config.toml
experts_per_token = 1
moe_layers = [0, 1, 2, 3, 4, 5, 6, 7, 8, 9, 10, 11]
router_score = "sigmoid"
normalize_top_k = false
norm = "rmsnorm"
tie_word_embeddings = "early"
train_tokens = 243800000
max_steps = 3721
Below are experts of layer 2 (counted from 0) of a mixture-of-experts language model. Rows are named router (the router's row for the expert), up (a neuron's input weights, with its number) and show model dimensions 0-127. Each number is 200 + 20 x the weight over its row's rms, rounded and kept within 0 to 999.
Before each expert's rows: a language model's description of what the expert responds to. This comes from a sample of Wikipedia text that the model never trained on.

# expert 4
Single letters c, p, f, C, P opening a word after a space or prefix, such as c in frac, p in prepare, C in Cyttaran.
router,181,179,215,198,202,203,173,218,168,208,207,198,187,195,187,190,211,207,194,156,190,203,190,245,220,179,170,213,218,221,193,203,190,207,220,222,195,220,184,221,195,218,200,196,174,202,191,209,191,198,230,202,210,170,213,219,191,196,189,177,167,202,207,188,225,211,151,183,200,187,157,194,175,176,221,212,260,172,174,179,200,144,173,189,184,226,173,234,198,221,186,198,211,178,172,175,199,196,199,175,185,194,202,219,213,176,170,190,186,221,223,152,222,194,208,201,218,198,159,188,215,194,197,182,198,204,222,187
up0,185,192,187,200,237,210,203,184,242,191,199,194,242,193,226,168,179,196,210,209,204,214,225,199,206,180,212,209,193,201,224,203,190,207,208,214,198,194,209,188,225,185,218,193,186,194,187,196,199,207,202,219,182,185,203,210,219,160,206,211,238,245,206,204,192,219,190,197,200,179,193,238,190,193,194,187,191,181,172,220,205,164,209,178,221,231,187,224,254,211,179,195,225,195,193,247,180,227,176,169,250,185,193,218,182,168,248,201,192,213,155,200,209,218,175,215,185,191,180,237,227,201,178,205,194,210,199,179
up1,160,160,213,187,204,188,218,172,170,221,165,166,208,151,193,188,180,190,196,197,205,199,197,189,215,176,194,189,196,166,186,202,195,197,161,233,206,189,211,192,221,161,209,234,208,190,169,209,160,211,213,194,200,209,235,200,196,194,230,207,193,223,218,217,177,241,201,189,153,199,215,204,173,199,218,183,185,172,213,232,210,180,201,175,182,193,170,198,197,190,196,190,211,181,198,225,220,170,215,215,226,233,223,203,209,183,242,195,186,185,196,169,205,181,207,211,168,224,192,178,198,189,201,181,236,205,212,206
up2,235,193,230,195,192,191,192,224,201,151,211,196,229,208,190,207,194,185,186,179,181,185,182,182,236,181,209,213,189,200,209,198,207,161,164,198,258,189,172,200,218,186,176,202,226,225,225,205,186,187,223,215,202,198,169,202,162,208,192,183,183,190,217,183,175,184,174,172,202,194,181,206,186,177,158,232,201,166,159,161,200,196,200,164,240,189,202,193,195,201,175,219,207,188,193,197,168,195,202,162,183,207,205,196,195,173,210,213,190,201,196,226,192,202,225,215,204,188,188,244,202,219,221,179,207,209,213,171
up3,187,214,191,169,205,216,220,214,194,185,171,161,189,182,202,182,204,189,234,172,233,156,184,192,182,206,231,214,173,195,185,207,208,204,195,200,173,201,160,215,200,211,185,213,241,252,196,201,173,186,206,186,179,199,218,177,162,219,234,189,184,223,175,215,208,188,197,175,239,194,178,210,219,194,196,207,206,220,186,195,210,191,229,159,201,183,229,211,182,212,195,201,211,210,195,219,205,184,187,185,193,195,223,186,198,178,176,187,202,212,234,154,201,211,197,196,211,170,206,148,189,149,198,172,197,195,190,203
up4,243,189,202,196,176,185,230,181,180,211,175,194,217,220,177,225,199,203,187,181,186,208,214,197,207,202,181,187,191,225,198,187,179,229,189,182,191,210,211,212,245,216,241,179,238,194,204,195,198,213,170,205,206,231,236,198,180,190,212,222,204,220,189,178,202,176,183,197,199,187,211,187,206,208,200,217,251,181,234,221,185,203,208,228,177,234,191,205,213,197,175,191,207,207,177,227,197,175,199,177,200,212,163,217,201,194,194,209,211,230,178,192,234,198,187,170,174,170,190,198,199,266,241,168,190,199,206,180
up5,198,217,197,166,191,231,224,188,203,232,232,164,190,177,173,205,212,224,241,185,204,197,245,224,207,203,195,190,203,192,177,179,218,174,216,188,183,214,194,175,161,161,192,179,154,196,196,182,199,180,188,203,192,186,214,209,219,213,180,177,209,240,223,203,176,214,180,206,212,198,207,214,209,178,157,211,190,221,190,213,199,190,191,215,193,236,176,190,207,222,221,173,212,208,195,194,225,215,222,173,180,193,197,191,201,171,141,198,213,177,201,200,232,190,204,211,251,191,204,203,178,205,229,188,214,226,193,187
up6,204,234,217,176,200,198,174,185,222,182,199,217,177,217,187,225,176,187,204,166,190,202,163,202,182,205,210,207,217,187,205,185,209,181,178,223,156,195,209,211,160,209,194,188,194,210,225,188,209,176,214,232,201,176,176,218,157,217,174,182,220,213,225,163,198,202,184,170,221,201,208,199,214,166,210,172,212,216,172,207,239,234,194,171,190,209,199,221,211,231,197,175,164,197,200,208,165,203,165,182,170,224,189,188,193,214,183,170,200,206,192,187,178,229,198,190,230,244,206,211,234,193,186,210,215,223,200,185

# expert 14
One-letter word starts after a space, such as w, b, r, y in range, yards, round, and pronouns he, she, mostly in sports prose.
router,179,180,224,216,188,183,192,219,179,213,210,200,193,218,218,210,178,214,187,178,187,210,192,245,186,194,186,211,187,185,189,194,209,205,218,246,174,213,205,210,199,218,208,198,180,209,171,239,192,187,200,182,169,164,205,215,199,218,209,182,172,190,167,190,215,221,179,194,202,189,157,171,163,195,196,204,218,182,196,205,187,178,165,172,181,195,202,234,216,239,160,210,157,189,176,196,197,183,222,145,185,170,217,167,185,176,204,197,152,173,187,178,215,188,178,197,198,200,175,211,217,196,208,206,211,181,204,193
up0,196,186,201,173,163,210,211,247,194,172,158,217,152,160,180,203,223,205,204,197,201,206,184,178,177,213,157,213,171,196,185,192,207,173,202,213,175,190,155,232,210,220,214,205,182,224,193,200,202,203,221,174,173,224,186,193,228,206,174,189,228,197,199,185,186,201,212,155,160,227,186,201,184,239,195,180,221,205,201,183,206,185,178,243,215,177,211,199,200,220,186,188,210,192,187,153,188,189,187,211,187,202,178,211,211,211,212,192,156,197,226,180,197,231,204,213,178,201,210,178,208,195,191,190,199,197,213,184
up1,213,212,200,204,220,221,198,196,224,208,202,211,228,170,200,218,241,229,237,219,209,222,172,220,213,185,163,204,190,211,177,194,218,233,179,168,196,168,163,186,221,238,217,208,213,220,209,152,212,206,193,203,208,216,194,201,180,217,206,217,203,192,194,149,209,202,197,185,194,181,230,226,189,181,185,196,194,206,191,191,189,209,182,206,177,164,194,220,177,221,179,199,201,231,229,187,207,185,214,191,212,210,189,205,214,183,197,163,205,130,209,187,205,184,195,184,189,216,199,173,187,189,211,235,174,178,230,169
up2,204,188,192,217,198,183,238,200,210,219,225,190,236,203,255,212,207,224,192,181,169,184,234,170,199,220,184,224,232,181,193,190,231,185,180,190,174,230,204,191,170,181,208,189,209,205,212,236,189,213,202,189,204,194,237,200,186,196,175,222,176,166,210,161,173,239,182,216,232,205,206,170,199,214,204,221,191,188,217,207,198,184,158,193,207,195,186,193,216,199,204,158,197,220,232,183,181,206,184,203,194,161,213,209,213,227,188,191,173,166,200,201,215,219,172,191,189,219,202,237,194,162,203,205,185,227,211,201
up3,215,185,199,189,189,198,213,176,184,209,168,199,205,186,215,217,210,176,180,177,176,221,191,217,207,219,230,224,228,217,193,213,197,183,231,207,218,215,176,197,155,226,187,198,199,206,214,194,188,218,181,216,189,184,202,171,204,178,151,226,171,181,179,209,178,246,230,161,215,161,191,184,213,201,195,176,198,200,172,216,224,213,183,164,171,196,204,186,202,197,181,186,200,210,222,200,178,205,244,173,188,191,210,210,177,218,190,235,198,161,229,223,192,213,190,229,194,221,210,219,217,208,203,248,206,224,219,185
up4,188,182,182,218,212,216,199,220,176,198,180,170,201,202,219,220,219,215,192,213,198,175,237,222,185,169,208,215,228,211,189,175,174,191,206,217,204,185,229,187,237,216,209,191,178,215,192,207,195,169,203,170,156,200,213,195,220,212,236,169,249,211,227,194,181,210,189,224,176,199,187,237,186,197,184,236,181,221,169,202,207,198,212,199,200,178,221,201,196,206,157,185,184,206,174,177,175,220,197,179,200,162,191,184,206,186,186,159,171,196,208,242,183,208,230,212,191,195,196,183,225,176,209,190,207,213,170,163
up5,179,221,202,155,217,196,223,196,184,239,193,224,201,193,220,203,185,218,206,249,201,210,225,168,246,210,201,188,236,189,211,182,205,196,244,235,234,204,194,197,245,231,183,202,199,175,223,184,199,171,203,190,201,215,211,211,193,208,182,217,212,163,153,187,179,231,227,184,193,177,202,208,221,196,211,209,226,191,226,216,181,198,201,203,207,217,200,222,217,182,177,195,179,223,212,184,197,208,183,182,163,192,224,194,239,191,198,210,212,199,183,220,237,173,213,174,194,211,172,232,211,198,224,195,201,210,206,215
up6,192,195,208,172,190,183,173,188,184,204,208,202,177,235,207,231,194,201,218,212,179,173,233,192,175,202,241,224,224,216,195,189,208,199,234,203,202,212,185,244,137,197,225,199,204,223,152,221,210,227,245,191,217,176,197,218,209,185,196,212,211,164,198,189,180,255,194,186,201,198,197,237,195,208,217,222,202,185,204,203,225,191,215,181,208,212,206,191,200,220,170,189,213,216,178,173,195,197,216,174,162,193,225,202,163,202,196,219,172,212,188,221,178,202,177,190,225,210,226,204,199,200,179,226,223,187,198,194

# expert 8
Prefix pieces starting a word after the, to or and, such as pro, re, ex, con, im in property, implement, immediate.
router,188,205,235,193,177,184,182,203,186,234,205,201,193,192,223,201,211,219,204,189,185,218,188,220,206,196,186,203,180,210,173,171,221,175,231,216,171,213,199,223,189,215,208,203,192,185,198,221,200,165,214,162,184,135,193,194,207,200,199,172,174,183,177,203,235,210,167,186,214,188,168,166,197,201,202,213,209,179,175,194,211,183,161,208,168,216,172,233,192,240,172,205,180,152,176,196,183,179,214,187,179,196,220,213,198,187,204,188,168,197,191,166,222,181,184,169,191,192,191,178,189,219,226,180,234,192,201,199
up0,238,198,200,160,210,201,178,199,188,222,232,180,195,238,221,166,187,194,190,187,185,176,196,199,222,178,239,197,195,185,227,171,175,232,205,197,189,212,189,206,215,184,160,228,214,212,191,221,172,180,193,220,207,185,190,186,202,211,203,182,179,173,192,181,221,205,222,210,246,204,202,197,211,226,151,190,223,223,233,237,164,194,191,193,191,220,196,206,198,202,186,180,209,218,204,209,190,210,172,190,244,223,188,194,225,180,194,191,208,195,188,184,226,178,224,218,201,160,156,189,174,179,174,208,219,216,207,197
up1,216,170,225,219,196,168,186,194,209,220,199,187,204,207,174,223,196,218,214,211,184,218,177,197,200,179,179,221,183,183,217,223,189,207,226,181,161,214,224,208,211,206,162,217,203,148,213,232,196,178,187,202,238,191,213,198,207,187,179,181,206,196,235,196,211,200,195,228,203,204,238,196,242,224,202,257,172,203,215,165,215,224,201,212,218,207,182,201,172,217,176,229,207,163,215,194,156,174,211,210,201,202,175,194,204,178,225,174,182,208,199,195,197,166,224,188,217,213,212,186,208,193,242,182,199,172,204,196
up2,216,190,193,172,210,187,194,198,199,209,224,201,197,250,236,165,230,183,227,201,181,178,231,213,179,206,223,219,208,210,226,215,201,234,245,181,214,209,187,232,228,216,226,198,174,186,213,216,209,200,198,204,183,198,208,177,197,197,208,202,172,211,233,190,192,230,180,172,213,139,223,194,221,200,167,225,196,185,197,184,181,198,213,180,210,189,190,195,197,196,175,218,211,234,213,172,190,217,161,155,197,175,199,217,230,180,220,202,231,176,177,170,181,204,198,184,205,190,212,204,214,219,204,232,183,183,209,200
up3,189,216,210,183,222,220,217,177,214,157,217,210,206,211,211,208,187,187,186,196,206,169,207,235,168,206,168,211,195,198,204,190,261,209,177,210,186,212,200,201,172,220,193,177,203,228,199,213,188,177,195,211,214,196,194,183,201,183,210,204,193,186,197,184,257,218,175,212,225,181,209,205,208,159,176,159,177,204,205,235,191,148,181,199,211,220,199,219,216,200,223,202,202,179,192,219,205,242,208,187,182,182,199,189,172,207,167,197,194,259,189,216,182,239,185,200,204,192,206,208,223,223,201,195,209,213,210,160
up4,174,198,211,199,199,193,178,197,224,203,188,208,197,170,164,207,198,203,225,176,186,194,199,236,177,193,193,185,185,229,237,234,218,178,194,158,187,207,238,250,194,190,181,209,176,177,256,200,184,199,189,208,182,190,193,194,183,181,203,176,185,207,162,203,197,207,195,228,181,193,179,176,214,184,202,176,209,167,183,221,178,170,193,201,193,207,191,188,173,199,233,188,221,192,193,199,202,199,211,221,179,211,182,201,223,214,190,227,175,205,174,227,216,206,225,218,208,172,161,225,161,185,185,163,209,190,158,202
up5,208,211,233,166,205,200,210,206,161,192,199,181,210,197,203,202,205,202,261,236,192,211,181,255,230,197,181,216,217,194,184,225,191,166,169,218,187,217,177,183,212,213,187,185,193,186,207,224,193,232,175,192,186,212,228,190,234,194,188,222,171,225,215,176,194,183,214,193,175,178,188,203,182,201,187,187,193,178,188,205,222,209,193,230,226,210,178,231,211,209,190,195,198,167,205,231,179,228,183,221,187,222,216,202,190,182,176,198,213,199,191,171,213,255,209,201,210,191,218,199,201,183,217,170,160,207,194,238
up6,242,220,187,172,217,209,157,172,200,195,190,235,220,224,168,212,198,193,164,190,190,185,197,212,196,193,193,206,214,205,180,174,191,189,215,207,245,198,177,183,189,211,195,161,185,158,213,227,201,216,181,181,237,221,172,208,188,188,220,173,184,226,199,203,191,207,191,211,218,187,215,191,196,191,193,200,217,189,203,177,218,233,189,211,252,212,176,211,193,177,160,197,163,176,201,226,199,248,202,210,188,231,207,223,219,183,227,159,188,210,199,197,193,224,190,205,168,207,213,201,189,193,199,176,227,171,197,217